Below are experts of layer 3 (counted from 0) of a mixture-of-experts language model. Rows are named router (the router's row for the expert), gate (a neuron's input weights, with its number), up (a neuron's input weights, with its number) and show model dimensions 128-191. Each number is 128 + 32 x the weight over its row's rms, rounded and kept within 0 to 255. Numbers have three digits each.
After each expert's rows: "gets" lists some tokens that make up at least twice as much of what it gets as of all text. This comes from a sample of Wikipedia text that the model never trained on. Tokens count by the router's weight.

# expert 99
router:118151143095096114081142186080064097150120129128158174146117135154137102133177086125134083100079122138163151127141152087152133126092173051133098089085087165153123185171167122136215108114116139
gate0:123080166133126146098170100084102137127100061207095145094100130149130154144107128166195089078143081055113118106087115105135133073109118088079134068171109134090082118192067139092138114089147131
up0:117091177098142093109178102117123114113177057217129161090100139107098120166136126171180128066101103084130146127095055129114124084125142108124110057130091142109129131154073162095173142098118152
gate1:143178118135168131111126134097121049133092111149143145135133079075111120081093183080095098142099089151118148148127122091163161106142103145143117086124129167149127176149096166124180145082121119
up1:150128130142096119124142095163102137105124150109113127144103149188190164141116105168143159056161110079096101092115143153055118115134177082112147139121130092084136072124140094077108152105137196
gate2:125134146143087128124130117119088123152119150151123063164108132176110096100134155045134105098111139081122110142114163065180129198126147144077090100150117129141110146106083120216118088173188073
up2:112098119131114122134129131154134116125157089139125108120096110158045114134126111170157126171138114155175160089096200174123193116111186106126110115107050107105127101119115139113085144094114159
gate3:144128025134088195107121112133122144155116136166122104161157178145132136076184146214185104166115065120153096107147146109138085142161140187109141119112094137138084135134102116185083153154117106
up3:121114135139186113145133129154196093062122100099131187054130110125113090161112113110052224118164127132147139164135173111072102118074125105138130185147162152085155144111131154117115096127119174
gate4:100135152131175083118120168109113143127116080138102159096096119106150110042167137137138069034113071142160130119086204149120089112178190095108098110047068132177133089102116139194148155152146136
up4:114104131159125160131168143161130116034098073125133179134133184133092112129167093138099121108114116171153180128151135102161106107144186111110108150074120188105158131107143154145178146159069112
gets: ".", " to", " for", " the", " of", " —"

# expert 47
router:127134159109115067103115139135142134153093135181129154078117077151134118100153155106128135118100162084155108219121084115177127224139092137166134140131154080134149146121176183117151118096106210
gate0:108086134187112146131156090121175147189165141099142133087165111119034128087074155092094106178130104121081121136127155161133119118081136119108146119154152132125140141111128091147208053125162133
up0:095138130162160122061123169127153106148146159085204146086158091069124153092099111122053091203134115118093131151085109150168128133104119070164143080170100146139118151140197162113162115113126155
gate1:138158113140128149144163105108138158180134089184153116117141124127106128155116140097097091112120075185123229121135192138128164108134160133119105134053102131133131129092108107088145068145176117
up1:162187158131199101136101135131103164132091142149182166118147127156122157172139154086089118102089143087181131149090171120107154155188101064182102123133143112157114111116092183096144105093091164
gate2:141165090126127127140141119119140117159139142099082109131137138096172129109169060136081114083177146132117154131095153092173135072126138160137110129045102153171183103065140106128145181156155114
up2:175112124095161122077146113129108122131142169141169132040202126063066122176118139120077085109144136110137150138121189106155134119131082114162099089099115115142178106055078142113138153127095119
gate3:089097108109122181137109134106179131147171109092106120106129133139119125097096126170132106193086124154124143055134110183100192099075155126093111152138098116154130139111176099168115070125163162
up3:118063076075159108149227133156116077162097126105106136118151098070115137196126090161136058138188126104177099117132170160121121088132087184198130115158108101132077105101108132178141150128102100
gate4:103133135183170162135112060094178167112123161106159114117128102122140095214069140121106115141086147110124192116131134156111130130119122055123128129100093130110138122143140112109119149127166145
up4:164179159133112095101104128127113179098069154162158162125165182101153110172093142142059169108086111132160124180123124121139142168136137130124099100136158105102128167114104144092132090114094122
gets: " 1", " 2", " 3", " 6", " 0", " 7"

# expert 78
router:119144123122206132085102123173126101105154132054176151137096151160079106079084104136128131143140120148131113136125135130128120122150098123158116159117173099127126160138157137122106098097092199
gate0:138130088119108131153087152102086136105110118130139116108155158150161153122138095171111099151111140135072058221132038096139118113097111085108163125219119156137111141108148095129109059138112133
up0:142118114167128099112068156125191034073104125101095135145102067128115125127123094126149144123110092062173193096028088152148094122034106091123090134103148071094156145109111127143095091145150103
gate1:150109091147070132114119070127118103157129097169113094151088158117175166114143127144123075103149170081138115142122119082116111157150122135046132082172134151155089138138106096129091147143132138
up1:100097121110151168123122083105122120119150084162161091148146085100144180134138107150155110112174152116095128103135126052155139099161088088147130149163101126164180126138202117162151175147162141
gate2:161061170135063121157157154090179087134089045177101127127112121157089156181097159107090087123059123127092127150086125141113167153117188084109089093135121162117112146069172092139137139104151144
up2:122106135131074119168110104110123183170102155167040113149053118095151118104102178085047118152107136149124065079121062195158110102131086160117169121168168163090144124193120121055132095138065135
gate3:154113142132075130156181164097159140133110148161118174135142125111098124160110064157150042119058128073067122144115125161100161125159120109118124102166173121105102143118138076089124126122146136
up3:126130080155146111128169094123106049126198152159163091060130135168116125174156206134180160074146113103154187139113138071117158166141174099131117099132111149158102097123098135149190135137178093
gate4:155098110139136094140123123078101095133090097145105107132170162123101173126155049105127130151145170120103094149155169171080117091099145127107115112155176152106134143129119113115117146157143148
up4:150172095128135086097077135124028166081134086128175116116188138103117134120166118122143083123189107104175175109201142092150133064133134157098124117091150133153097138147132111069128149125190146
gets: " |", ":", ",", ";", " as", "|"

# expert 120
router:158140157118127163097089189155144127128126095099075123085126127080144098068143168124140125180118056171126140166181153141118105162122119136120202154160118203148124094088160123141127130157127122
gate0:165110111138113107196115074138055143101112142113106128072101133163127095150156142105109206103174131158111087084111173159060189076130122144115118111137147166130115118078067094161087101136140130
up0:185112150095143155134114130149133056130160151034135093081144105175145103087073170167108132069139128113095156096074063132094157167096178125127144147127141145048111162062136112131116125149097130
gate1:093080133146112094129103123077174102116124105105141149136123144145139117155113117120157090130128132118096118170111107092102104116048190083166110146174138174109099155162117162100086167151148026
up1:108114130126091121167057184119151074160183088095109141155139142157158118145199151182129131127130100131066128156087134082136108133078155140127122120094125191099085141111192146123094205136148137
gate2:151065116154131091193132118160178131105089109145155067098086170133129172113136121135133207132085164139068127098087141095094111120081155082111104116135185100114197185124167081085099090076112123
up2:164124139120122122169065153126107145170105102099055096125086170144138134106151119175100186186117112150146184066083154066107107133093213154105140127098140166074158126094123122114104140070122169
gate3:072060122184158086182114130120133071098140089128128073152064152163090165139143104128138117119092134135188161139107123123106122156129129092109132135139142108117094130113127073086054144151155087
up3:091081125150135138106084169125129077118133101073128127158083086149110111125159093163117107161154079111202171145105127092107085170116125080146165158111132110080135110065119103125062160139103102
gate4:105057098146081086099080156120162131119136091137120138121129155103114189125155134163156102146086131082107106158129082154120118123142125188079103103160129163138107147081173114142160125201143112
up4:129078117132132061090063152144156142091155090098129172099129156090104128108105123200139113150123116094146109157135078147136088118120127161089137111140118138129130141028172090162148151216142114
gets: " |", ";", " High", "}", "Personal", "″"

# expert 103
router:116094107160180064173107131174103153118092159077132073112113125149166194104187100130105130155145144137085109099136130124134078102087027110165117090088118161122161111182166121133100093085150137
gate0:125126176175157157131141170128105133126086145117114103147155130189165160148160122149146153140103140121127143120124115058087147152150151066117185108139110179130119147112119087183162101078141163
up0:096084138159130155129141156116126080118091093121111133129099118124087141118149142176144143148112154108100147126174069048100071192127121116132178101175105169120100109114140125180132108135141105
gate1:093137109163118135189131129086121097098196137085155070135179144147175114101106134152146109117147070150121176115068120084136126140157139139121105078150138177105152074160076133107140108169106108
up1:110132145124110147074148088151181183166120105175086183086061114097066119198134113161133127113085170061143097145167081125092149140130131094127131180114117068133091184074195107132116132116152123
gate2:116131166077170082106129132091141113222140156157126103134130180124078142107161123154143104135142079121107115173178128159159057127084126142129104081181121091153124154091114105126104109129175129
up2:160170121153083184143152129145137078075137052105137153148105141158134111143111154095126119105128123129183162153090116075127186128176183126066129165087173189157105102094091143156153148147119083
gate3:160197134105081097084146071115103077077088162114137110111133132121135047156116163099117085128126102143137120107134137095103057179163127120145094121103108153134124086133114120100123148198173092
up3:116156119106129099120129130110063048079107165084143094123107098111130062135139153105142099162137084146113111132116104114100036143154095110172124110118098101136107111164128080080099174181168054
gate4:134132139144131140203132095123141177147134141108106068174146185077177143139150184133137154171134168091133112128177102142109075107128063169134114101133113133154134136169121087109130133122109011
up4:119118140083104121147143151089195107230069132143089136122131153111148165156141101142104087137116153112158162149161142087130060182124103073117133145142134172174129144109092089113116153132111127
gets: " with", " of", " to", " on", " at", " for"

# expert 10
router:127067116117090147060147077132127199129160143119131098131135161154115089139134086110131195118066106137130144077110120076091156122149121150128119188115117162144112067126196145128125138083100104
gate0:196149116152109099160146164143133131070140110134143127096097099148185155120145206136117102066115127102062102142166113176126153135107135149103161184141116171128154139129178111066161139142169084
up0:111139103140172087119133224144073147069115111109135161105123126147167164160080149180124100164128160161100087102139155152122200140097149125133148176129062157118155149148174115111154107094162082
gate1:119118140194123129154163106125130135064109101161175149100064092107220191110141194130112061106144160110045096130159121173134173142144147137161207119148156093113160130086145110094143094146156099
up1:102145057143182106121120086162114115097092112123139141171197144115062120201166101137116159131112103092148169123122122087068073069158114068137068124113185163093121150125085150116119143179109119
gate2:074139061135154086149127139178133163089142145137143139088106055113189199119088165151118051094132166120089035136164137181121160082154090119151176069188089132112159155145137130121105090154104156
up2:076191170114101122090107149132146143108107153141097164129114160119133158098096103122141081128112170163174078148137086108196170094121115087116118116137139099175141132092145117105127174144163187
gate3:172112132144175062126170160179192119119104073159156155086097070074166131114121159106122119101137140104135092179095169125073150133083082183131153125165132117167163169114103127086089130091143146
up3:095158122138112176118110136128092058103114201076123111125117153222150156108090177151103103153182091149102126138117077167143119169155171065130105104120161120102128161083127083164125070184111181
gate4:126081189160178102163172114153169150170097105139113124099101096160179171166119110097128101112143128102074133097117133173126177139123136127155194196114155107057165187136156098103144126122130075
up4:110050205095132124108173106126144184191109122157037118130081109169153128173133108103142152163116113135115129095130161147125142156117149127135119199103142129098126128172165114149152148095159103
gets: "\n", "==", "===", " ==", " ===", "===="

# expert 95
router:121172125118132156156132114121117168136105145181116111077154128097143125182113178175133110109158141167146127114119088120087103101150161139103142134179148074145118103130092192130121120069106098
gate0:165058099178089130103125157180166155125137141131135151134149114159122090079059098173107113130044152096148165173121085151133169144096127187116164139137105189186176172097229137146118146139130205
up0:120129153111093126100110181120123177113143218113140114104133100107151107083021117133111145147131136132130122141137074103076106106124106129145111178181074078131181160072135140138134104099106144
gate1:114113118133137133179077131185109194128180107088118085104138084177108123076048156148124170123162165127121165164091133191145145122135137148103088143140121119171160068153083160120152115127086151
up1:121144131110163146141116044128036117122105146104132124186165153100120126134109084106123138167158164080115141147111168180055115096166131104189128087128112090116157109100100140132104184097083175
gate2:202086138157123144176136115110078154122203081097098120082097071149132069093115087127141127090101143122162153126152125088139147189088126190140155110128180111126156163114113117160087156143158132
up2:139148139062092082084140114184167113162050108158155047120169111155171137120211171064148135094129115122085122088162145138120109123103126143144077093134184194147157157092148155114159134184113178
gate3:125115113137100111130124069164127105122127101107118097113094156160139113115161137086082138119186153098127127132127096146172158146151165113126137111131138212140103094141125160144119119213139135
up3:160096134107129141137173168110152177156111153124152092112139167126180168104105151092055175090204166123107147107154131154130119119171111098123131166072158164125142140136131179124070145116085079
gate4:113126078107168112126087115099125110118183079102132186115116173121101119157118136115041122129130133144126145153160091138069128138096081155178172168086031087124130116129070130096159074099107148
up4:128150068111165123154074100089106098116199082091123171121130161090110115127122152136067125135149178161153142146145089131106118083118064114171145156100063093124109109169068078122176096108109143
gets: "S", "W", "D", "R", " C", " D"

# expert 2
router:137202124089142143076078126182120159113103155151158160139146083134117152106152112107119108117103088151135110174088150182138061129103076136138105129075175119084153165125106123156156146133063116
gate0:113120103113117132102128092161122113122013049144133110118143128114109147158152098097208101096098106158153152170154168076084091123119184125064105155096101095149117066118068128115146178118155110
up0:155127118093168152158133109181191134106140104155113135154162150176117104140103104091158136149169104162118148154146135142126090110136073112147149144164157081109086138132101103143060133126155170
gate1:149177094134167128106099084184128180131164124129119160120114191133103108098105100100186111138114140165181140074138102170093117093102121163167161200144180072102089154131083137155092054149107163
up1:127202117138114112091099091173142206110171147146121141105119154155137116081122121090172078127072142172177140096111124151107112107097126186165157165133214100121105153171079113165140082137087136
gate2:148169151151152110166097139114109118073153082128119104143061116128130098130158117115137092133187155129155124108138181129097118099126072121164097125075133089146161111142157066109146122110136110
up2:143099101154181149149164091167100151095051192091135113127178092141121107121125120128156155164140093142093096103179142106144075092123114136127147129145102115079083205126118118110150108137131065
gate3:116168128106113148095086150128104129086137115186151184136152173150155144065115108130158092166136173187171119134101074159165156088117151166082138126145133102131164105126158149125087147127089103
up3:159050166120098102164183070101140153197117136114111077118139126113106118163117160079109127052110108113123104073172160082136137159141135132158164133094122161164108111098112115092180119141160129
gate4:166112121161142171169087142145140197109169133041150080063112068167120159112122109155145168118125156156119095142107204084085088186130120067128214153094117146148125113148145078087116138091113113
up4:138137136180072133046132134194145166102165134052111132083136123145101135094128037162172152153110111147081107128117126121113082160112132128106143135177133105104161129150164071132136142113064060
gets: ",", "s", "er", "t", " July", " September"

# expert 118
router:099183183118117113185109107130124100108101111093133108129121104125135127207127135143165130147141140117140116099083126147139080135130146106146176091123188150057110169198087163150129058111069196
gate0:101068107113153132137181095116156115171140062108122106126131169150109127108116147196131090128087177143133134146068114161143150125149107122085120097142179154116105127156082150153102169197076129
up0:087127165137128068183132140095134167176184100124198091099091177112130135067091100154163102107117124134128050199147019133112131128188137177165151082156143105144157182149134140114138086131115097
gate1:168090072137152118088118081105123089111195149143157125117129097123100149162122105180174113146129135073072111165169084124148170097115163127103084133170047136153135095158118123148159130144150083
up1:115151141071140111111109105161084067130185148119132126144107113160130137148105109173186114123131127095110137175112019154139133094116161139171124123156101156101111162144088175162151122090123090
gate2:137125097175183145149112169115136126104095090114078138139052091150104135124107112179117081146156146134161140127103154159153145134145148044126111099152136118147108073143094153189109116136140153
up2:113147067128161144162096070150075127110165134123105164166058120174072139105129119173116136143194134154135118098117200139165093103132127119129138088179115109148094073135036138166098091135116161
gate3:136117099146177134130118120114144138100115143128140155156090130130128169072117091157118111143128139048144099161200120168091101086117057122116131117145122075151156043082096106186090115168152071
up3:088107072145096061178102091093096144105133108119125125189142230136063128152141104169097147144126169194086053146079136155173126119104179147106145068140120095119156129167151120124107164128062143
gate4:158065047149141114191097097147124181114121133139144124104093095141128161129103122183141117127084184134043088120149131167179108151141101115112122148133144115169163103170138088160207105130109101
up4:208086108140121112123107119150150162098171138160162080084167118116062147147207178062058172108170175132081152113167178086119144123104063092155088149072120135113136127170140124154117123122164106
gets: ".", ",", ".\"", "\"", "\".", " to"

# expert 6
router:128062175087090109124106165111181100125113171118137121156127101166131124111053149125144082136051118119142146165094099149190144105069164100135140121182096083110144140122138167140125109078126131
gate0:138116077104147161136133107123161108171161095154178134126054122061096137099079136106128122118111161161107129144182109111075146129144084095148054136121073108135041095145091095132088082157090137
up0:112110038125121138115085161177177163140117095131145159117056114090084148115098121139143109129129186155108121110182092102061146062120134104128086103147085110135075091103086097169114120155105180
gate1:134095087084120118097143148077112119155127153044121106103083134125163128084116109138131114161113193104121145137114151149161121155144177103167112129137160111092156096162142105080074139114180138
up1:152151108131124120115173164097142116160173114168105113146029135080227160110114113170072127139105162143137155159152094123184127099142121127104121126121106085137124098053167111153132134109100132
gate2:138077136070132083179126115072126162152144105122135117140111172098115087186141056135108146137099218105155135157115090141091148142104127114152121110083098120128134095143143139158148134127164178
up2:218168129079111074121158169127078124104126111128128124097208126135096122121194160110133119139172128122072113144090101118153084167087128174124097048149129143153190118125210142135128149141135163
gate3:147053158117124179108144173129139138111113128163068123131123141129107096168112150060144172163095082123068157113181129117072162142103121075095138139122082125080196158092083145119120107122162137
up3:100192109138094059150098066151098132151156107166171136150120133117126151109123168159157113091137166104197126108099163170140114159148120185147097110104151132147062093129215129110119186151114146
gate4:159148101101097093157107156064100153093081110081148150124128120146087136187076124107107112165063146109076189141148106090118125134128160209117109146140107127131150101109088039055134123087182087
up4:156108101089091087152103136087110165057074134075144124115154125139099135131101107129123093179072138112051163109121094114112166165092173160148141129146104136130194113110104068052161116100168085
gets: "2", " 2", " 3", "1", "3", "5"

# expert 75
router:173185123109159132107066141174139105116115166111137136153083153160161110115136154126129122160160131101107145133150105134136031152097136081104140183134152066103138162136107126136096092109087092
gate0:064084074121130128131108134117112105202105118146184098114168132182155194125113113112175137102127175193126058107138097145149140143150113139122155093127152053134149146131096155070146112156117145
up0:145135162168110118145174133085123153076145051160106131162091140114024132136140139120115110110132120088151170135069219123056103092136165141121102118110152207097084102109126104137111171131166144
gate1:136100094137108111125085151092120078064104122102120165148054098163082141101095079114172112141099164096103086146142185191124113134032109060118147123156162066133091113165132149177086116152134111
up1:148119156113090096126134219122195150107170109158117118133070130086138131109040143097138174142086134075160170185220172180068148162092117096125064127136105140145155191161141149122153152112165150
gate2:155140085092086155135111149118116116119191115159073134143121092192132129133115132172113182135118146116100169147168084091139197124105079139112143137160117215176116115114149135121092098150144188
up2:155108148113120131112135089151165112147145140118113170141072094225078150168058164141159129128118138190129101080153134207086135140135140101128118125222125117137142115145062114145170118113120131
gate3:148103095115106038146087168118118144105151122153146142120074120156107126097068078118172082107050143138129118091099149198162134120073176130083090111102146155122064204126135126131124093168137114
up3:137104127148138198134168092089131126149113114112088114122168114111118107176130162106093133146128139158035136149110110104131154124171095183200207177132115220148135093050160115127136116131088180
gate4:075083048125115092164146083060172105130103066139141086078113171137092169153160086136152127085110176121131072141116163174138144110157093117128145142102131106140126137122066108112126150201140133
up4:084109097145125120166088089147084182089104134136130109152127169098147152109168164110158161106135068130136143132097109071114147097175165101157161102145142133109146110088125128027158122133117101
gets: " |", ":", ";", " -", ",", " –"

# expert 60
router:160141200101182092102135130130095094124089158152116167121108093159194127138201124128116138161149096090112137171081134137129112151133100133169119106165154153124105109107091183098117114127113146
gate0:088138129130106160123192083128102150152187057089125043127134107140150117098144136137184165143091107139104130107118124172110149145155140164118132144159167206133092181159178120095161153142137153
up0:055129144115133126091183126128151174170180084124153090148142098104132138063109147120152109092056110098086118102091082188129169143123154202106121124118096133107144169114179120110172149147128091
gate1:199123111149140110133099060151148172127125128099128092152090156128125160209055115062133157130159104161099146118182220181073190109132194069119096145083117152091102109166122141099105090124136132
up1:172172147105129084079100062168089159158108158149138153114078133124122139155102126090114106159146090144140122149120164176158145157124104090163097095157133093102082097140114199086135117089092135
gate2:137106103157139138154103127138093121060111082103158111142118118086152084146146038103130205092142134147131087118102155102138099123067119105140092083148125113192138089143102155119094162168148152
up2:137109118148116140147074113180093125040161124097144104135041166112157122050107115140111187070178184086136080130116153128151110127095103092114107130174138062209138098178136152134104116143116111
gate3:113117125113120169195152113145116147111129104067169109148074096171071125112095150095120157129126086163128119092186199080096124084141122047111122185102122067148123114161092114129126083121154116
up3:123089140131165134162144122128145093071109077084177135114093094124094119062110127171172096151164098118147086108090172111131097116147138025105143142151120084134080133114075155175133113145119087
gate4:152073121138168162127112149172165115090156116107115103075133153087075156098132049173119131159183143077120151072139131142093118088089124055116088124117109130117139105111055136157112116174135131
up4:086149094159101123147133111119117171124131229147199127125098118145149118206156171128072134150108102121105127172095152084164139084109112151117122157133137105164162186132123108106130116107154107
gets: "6", "2", "5", "1", "0", "7"

# expert 67
router:152106064171097096141089145125132098103109158136081130137176128117113179118150102102067131168182096120132134120133217165174082068116099092147111113115191140161151134165102107143059093101126112
gate0:098152102072131129162121142143113138129102139087078170172138132113131151116174125107134105123131198090089146155091127180097134045084052107143130042104108139185129143165144156123116163102102146
up0:139111101147126149116118177127130137120073157155141147163148083163093089168124134102098080112110192152117102073145122131139147182171181155121133121212074095138142060126120128121145202079088130
gate1:096112109130088124123115164150164152135116146117198159099186133142087107046102099119178127121158168144110120161153089103138112123151130152143098125142163053157175107157100137140094158154219122
up1:129098106137085101159116154109116157140104167114152172097132105101143128079124108096155123161192174114061129108141098156150183122168139118152140098110202126149123124131101105120090175115140157
gate2:134106144134126140127101103108099125190149123126044141136067103058140111120094134170133152107112110125088110172179116139078141123064108111198152080130139170157084123139102067138078088148170135
up2:105115136108151109150157138148129153056097126122230140152140143170097123135159122070138098118117142102145159115076114130156126121204127170109107167102135062095153179118141206098158165143051107
gate3:161132118117058103106114153152087157146127126149130081116187117122116086147171169090145133084106189163143134089119094082177137135139126138129111146109116175175142129129161075129088154141181130
up3:150128143100192153146083113107198145130134155076176153102120151126155092099125152166108114115165070119103178171129159119132069152151163098132134162144132094114144138122137130117157095192071116
gate4:147139078193141112094115138112167105097107145165202111115178168171110167129119116120112107108174102129149091068097134132167154068164132142097181120169146097179108125156139135122085124115126135
up4:133131169087121112153177112141099151173148090110060151127075100085143081145160153131145159137084129128121157195139126107087088160094143134122080139088097172103149146107128108134189130118122137
gets: "\n", " However", " species", "us", "°", " ft"

# expert 33
router:179104165073112148149142119126160151166189137115126137067205130130167104107156159128082114125153144157110152075103100203144091215112148116098118143141173153118126143188174135129160122117075089
gate0:074110146113149108138162156141135154183136145141098127093144133055166114109164179204176113084140081139123136093142102077148126140089147072119106133131057132109168143155113141172116196146162060
up0:088094146112159135155124123181134156167129127152114135105192110077164104128160175177187129073117087142094155066132131106144139153093121059103117118145083134119179130154111128140139164119139060
gate1:159139104130130105132109106149155136048126138158090110122153108095174159139058095130195159143149130119130097118112112119121100196115153159079181109123201081121149119132168118145162150154135137
up1:139127131113118103141122113132170150047141150150104091103161110100175167148052086173200153134123117099108122112104133134121112190105150154066180097135190115128172135130150101126159171150154144
gate2:120122136140090156151117124133141134108160090137082142090139082112052183123149112173135128131096145119103150209124092177100182046110146134092119196166094133080101119136103144123135125167118096
up2:168065165144115151171131128093143142104168102138134159074149049109063125064120110140091131112052134089072208163146074138141149105147095156129135214119124145102108166147152150119171118170089101
gate3:136132142110150165064124139099121120050150120120130069171142125152110132085142058083143152102113140126122061161180145135075109086178153092164112139165158133151095153186160162161135186165120087
up3:152094109157130132135142116069149136070096134131129108157134095144094139130114081174128130165097131129104064129171123117117122112131169186131135135181091122164087146216129154158138084203096052
gate4:143105117161125112153171129110089172154136134116175134101120114127094100104137152165196150139086098121155085103120153129149143123098171147146118096097191115122099087119155106116116120228120111
up4:155091085153088153163136144082151153100133122103141138142141108102096130129110164169185110186069061115117133072136101135144157137111154154114127115141152156133122062133141120085114113208118159
gets: ".", "'s", ")", " The", " to", "s"

# expert 92
router:208167184145131122123167112185112143096179143130151137083098127125132102144163185109099164116205094084134147118141193100171070123130118150123132118110168170067080139135127165113118154113096135
gate0:127095048157162132131137119060161155121144104150207107072098198133164176115158108135173032088111192122125085104155122078100138127110089086098115103136139092145110104141134100105095149184132125
up0:134128100151138178134142120087076129105181122125140166075131154144137101099158116159122055080120136112151158156116170058137065104125173129098119135098174114117119085144123168070078172146117140
gate1:131074093169148094137115169099163128144120070112142110070093140145135175131102079127115126069070204117080107095141107059108177122151125094117103101119098088195132098117124106142101117210164152
up1:172128188148097184160137157145104112127142169143080158088088089156166160160149143084103120131100166100113127121108185124205151173103133111144136119150149102134097148142135143116149153118127111
gate2:113079105154127113148126100056148130111134106196168099091138094066148190133137116154127103159144114130102124159179159053079120082118130104110122121125076147133145098121113090125121120150149090
up2:216167110165060145115122155154135134115131213090121155211142160088117129109175119136140132121129105144088125075159094131170125150061166093140067141114147076102111122138142112113147109104158118
gate3:112154113146131120138101125114111154133112104154125100118112183106186144179145096111104092123136109159106104150146178062134138120145056091171123139144114076163140085144111134135093105154164123
up3:153054076122080129151095125098131121109135158126162119155131072147089143087132100127145161166134157144115092087147091101132124127106204110145129109118082144094147136142148124109092150138140124
gate4:104141094155103104101143124079204137146123089138136066081069164142185199160131062127150115048097181117092060091113103078136201134108104098109095144109092125208195121154127090184104136187140128
up4:147076165104064133101136166133131147179147082163118125113067169101150123183126126136176133081127141076087147072106128083180118132129153152116108107081109128126196101213113116144071171109136113
gets: ")", ".", "\"", ";", ").", "),"

# expert 115
router:133089120096172161127081140139123148165114115091130142097131108096142116114083133143202099152135141188154083121170092097140088163106093069156177112172168057103097150115122068194109128118093097
gate0:178055117101100111127142097118128156097060134141107089130174152115130092195053127095137158107161159135100103109133152115102201177109150142148090128192098096155168132081166110128111180126083148
up0:108198103115152100080123128207123066112111112132153134136119116114095204109156125149133113139129102117110115134088137096090139080103103174068132119099135127119141095157090151079149125121217121
gate1:150153095113106147150131152179084145146084188116133089157109128070129128097068124134107086194151120144149082185159143121097135043144170113161128056137106142153116117125099101210136124103143103
up1:157204106151131154120133133128067137149104186157153085161086176107088110103133073152116137180145125137111083185168106082107140069158114112154148088132094147138081082157125138194119127140183097
gate2:147070085105110053144100142174108136127090108171146139147113124168148100189132154140138163139129122105177146087095128153130175150074127104172102117111138104131145154106083117130132126141110143
up2:121107075113115056152103119153111163131089138143166124127078138175114081163098158142138172107134132132165150053088117137111154121048139079204143107146130076115164162120106121121109127138122144
gate3:131159110120139124137150159116116094172087113088129149083174117058146108104103085212072153105127131135096137152166183094156119170143109134120159115132073150167072143067123105159168166125172121
up3:127136201116112135092084116113102135135177134148102099159103147197129139127138186060118127110148136078117177096088144129115185090124188137085064087092172147120151139151166132112125108120119130
gate4:148121147177105143113167131144148112104136052177136160161119149134123147113090124134130134137052079126106192107095135183155168134112161135089154100100124154125088146128055114128192119170126191
up4:152145148132167113079111061125115157114098150082124132112204162101087085181151034167125076146185175078117107180109119081084144105154114131110037134122153167141106093152109112126084105103145141
gets: " the", " c", "C", " C", "==", " December"

# expert 8
router:129159150098173137126125132159083194097143116145105098090105128174127094124097139086117184145115144131119169068124126123138111110093137116130065125154097138051174226136068149121127157088110150
gate0:138156158064115179160160116118142143150139146113136081107147165138132143127135146090172132089098170141126174091107099135090168196078154141143143115140079105114145168087141124114192172139160065
up0:172148126070158169138146112147109135125156163128135103125178134134142089091151120101162165118111154124114196075106091147118144181067170151141176107156088176119199167085118097125172177107123089
gate1:150151144146118110124126168106174095139046099107149133063174129121161175102157147149142096117131099153155134145140215120139071130172086119092142150123170098181170089154092056130099057129124060
up1:134153078129130158123173097093138132141133130097152126187130128104108142154124092119152132069155133110116069141127113098086170123177172114084149159040141112154060043096142162175123164177198168
gate2:058078126153104148157117128128088159160063163118110174164120117109144115178051079140130061095108150143099085098143103092133146094062148153112094149075110111123173142172138051155070080124102142
up2:100163133098171081131116067185136081094149105144127114127065072173098180124174145119200163160103135120097160141104126172126127141170123135136177094104153133120069157152116197105183153119118130
gate3:160149124152108118100106123064119156124106146111162074107138135098156150103118094170118146116095163121152062151142158134115095150131163112128153121145073063163149132075070101144152072173135148
up3:097094160089165155106165122080124151133143135128100110115164117109062128095062195152167114136078144146151132125127062203127192159068193105144105108127091065094161137084105151107177136119112133
gate4:111143056112151089118079095132148171081181146085193108105124158122109176126127086140125132127115144066119155120131131064184101116112160106101131154140121149126096144154134053092114093167112097
up4:122133151116094145104136177144105123145057117121063134142132085130146112090096097088086120112100105197154134094122249134115154159062146104130091154103071087125157120109122145126154096100175150
gets: ",", " –", " and", "),", "\"", " —"